config.toml
normalize_top_k = true
balance_bias = false
router_bias = true
lr_router = 0.00113
norm_eps = 1e-05
parallel_block = false
init_std_qkv = 0.0229
init_std_up = 0.0229
init_std_down = 0.0
optimizer = "soap_variant"
warmup_steps = 50
seq_len = 256
train_tokens = 845500000
dataset = "wikipedia_en"
Below are experts of layer 4 (counted from 0) of a mixture-of-experts language model. Rows are named gate (a neuron's input weights, with its number), up (a neuron's input weights, with its number), down (a neuron's output weights, with its number) and show model dimensions 0-95. Each number is 500 + 25 x the weight over its row's rms, rounded and kept within 0 to 999. Numbers have three digits each.
Before each expert's rows: "mostly gets" lists some tokens that are sent to it at least half of the time. This comes from a sample of Wikipedia text that the model never trained on.

# expert 16
mostly gets: "z", " Places", "os", "s", " Sports", " Sz"
gate0:515513488555507510482497498486520490515499500456486489517491503519478485528494475458467480490542467525509500495488476455455512542533499530513485460520464537504519476511520501505455518421490496461501464495470494537497455516558499484503530500506488475522474487522473499502470474500511438513
up0:524446511471492514553483516544527509503503544495516495523469478520516495464471535476517491505527464537472469501520472463550485503508491542506454519486475529497534441464462505469438508527494514488464461502522479510528535484529476514501514500530482513513478471543508511504527535473490517541
down0:503520476489474485491510474526514498493539543521481490521447495513521484518454497488475521453519512517474523555454510444467519515531521534535478481476507510530490467513489507485523519530533498527528536506508520479477515481537469471503488470502524500514518544525506552491471501481517532552

# expert 62
mostly gets: " nearby", " adjacent", " passing", " stands", " passes", " turns"
gate0:489503496554502467492456472492517474507483509466518521484460455521471503495520495449470513477471512517505476471477518480503571479491469502486519504483498515488513521516484495484442506529515487530535516489471526509522509506518466502528461513525498517544518465525490470461498518479560499486
up0:520517474473481492506474546486460536489524493518479508492481539521501469512517502477471501467512527486509477545523500496464505494581505493539457485522490455487505486465522478493507530496465490500534510510539533517519502444503492507496512550540492498503485469498509536501482487486494445507
down0:503479523512481474475497528477538516483559544448530510506494502502506436497548552544559502494488493548466508533482482515507480544491543536514475539491536522516501473537506498533532497482484520507474478498496463498467499494477490496482563482551467487522537508531528527505526497541535521509

# expert 32
mostly gets: "HO", "PA", "BL", "EA", "TA", "MA"
gate0:492498479497502517433462485523514497478493501515508455489492540491505503550508496535478523464509495514465509532459467487501555524504503478534499494540501473484522470494534492505504500532467522482465542530532503501515486502491507512484497489483477542500458523514508493484528503521459504554
up0:506463545515487519493495494530489469513479492539462533518486480479439488492500508464483538480485475505513519502539495476477536509511565506500505499522485547464465526481510500473470506492518506515469478499503494467515472489472465529527521472538547478492518484536493530478452525489510506530
down0:483468492497518492491462506463502494455511464439488501471475471500498502524502519525488484538535471562494477546522504491485473499512571517472450546460473494498506479497508526482495479502502493473431464507459458509492512486532492502484495498547492424494456505524489484491518475510498503498

# expert 94
mostly gets: " various", " these", " These", " any", " their", " new"
gate0:514508507480522507445507499496529485456507474518546497532458526565495510467473501479508503530511530506479535502458482548546514530513511507493502462487493457520509509484513495505503474495517546510531510485485516486491497530552491525489528478512516526424500486500503455515508485469522502482
up0:521498495504480471505473462495504501498528514493485478474498460474522528490467479492503511493500556518507475495546505499508434496491513498498561496512534486486508509525521500501519506476520472504469520478500465485515536473480530523501519452495508509511495522489508502486462482508502525461
down0:513491503489477538467497483544542550506537511516496493506476485483535512538477454547528514522464544516499516501502470476490499525492537521531493480516532481514511512528511497503497511493501521540533501535496492539482482455497505501491499495485491511514536544458530499508468435517479534472

# expert 12
mostly gets: " ma", " pen", "ibn", " fa", "Vi", "Pal"
gate0:489516541492503510499521454495482500533541496493463533455521517507497511542506524488541471553546472520510513505465500512507495517525510467524484499508454484510535457544491504499482500457540484508487505499470477490550536476518484491479546494521516481488530502506503539508519470490473493497
up0:488515482493509498487492523547520521515509500475493531477525574511470497507497538523492521465521457483491535548473451541524484522510503458520500477458499515488522484548507455494512473511465527511487507533503473477520518475504512465507519490525525522501496496484490481565483528570473555537
down0:454488513501563525476541492474511510470506528428498502521459471485532501510488507488487510490520509462453510516465463462518504496537506483536512518503489479485505473504524436471502455508468501489515507483472520508526514514532519490516494494525523472511501533503495476556522478514479466510

# expert 31
mostly gets: "ations", "ae", "ces", "ments", "es", "ions"
gate0:513487514529539503523472503544511520498477473497436498518517505533553493517485490505512491505508488531493490510468509537486518508494484540517483477494513482507507503485559528468516493506475474478507517482482491542495487489490497487481511530530481505534537475494471501531511481489488504518
up0:496490514504488483524487505487501492484503519494524480512510501530511540489499484516501484481507493486496453488497491489491518479501502577531509483535535512534565479512498465509481512487523477488486473511480492463497481514459484507502493530484498485488454487475499493483521512501469535494
down0:520494529481504507502546479497479469491496513512500475497528514476489556486536475468474476514480484475492543500499513467470516524469527504505484489495500555501487456442473497526543522508498479517552509487507514517499443498520492538464502518497507485503524524504515506493537511434519523493

# expert 114
mostly gets: " rights", " election", " services", " government", " law", " estate"
gate0:491444505445473518515508528507537500499495530496519525487490490540511492497527501474500532521498482522535471523510464495500523472497520480533503488474489508501474495500472471528501528477515513519490497507438467511491514454509530459477563535548480501498548493520508525519515526499532520518
up0:516516504509494509500512485457521550501477493510447485473487486507529439486464501481554518479527465506468510523488503492479485491492508490480523506483481463491487490497473545498531563482458498515464534523495521477502513489524476500518548483537506497541521534530549523499537547529491525519
down0:479495470535547504469512528491476496518518482503515474481536582497483537536492497529528455460535528505482519473435494505492546487511493523548488513549490522516514466506516501492498473484480484481486473500510496519529513461513472497468483484474483473458526493495548491477510503515532512493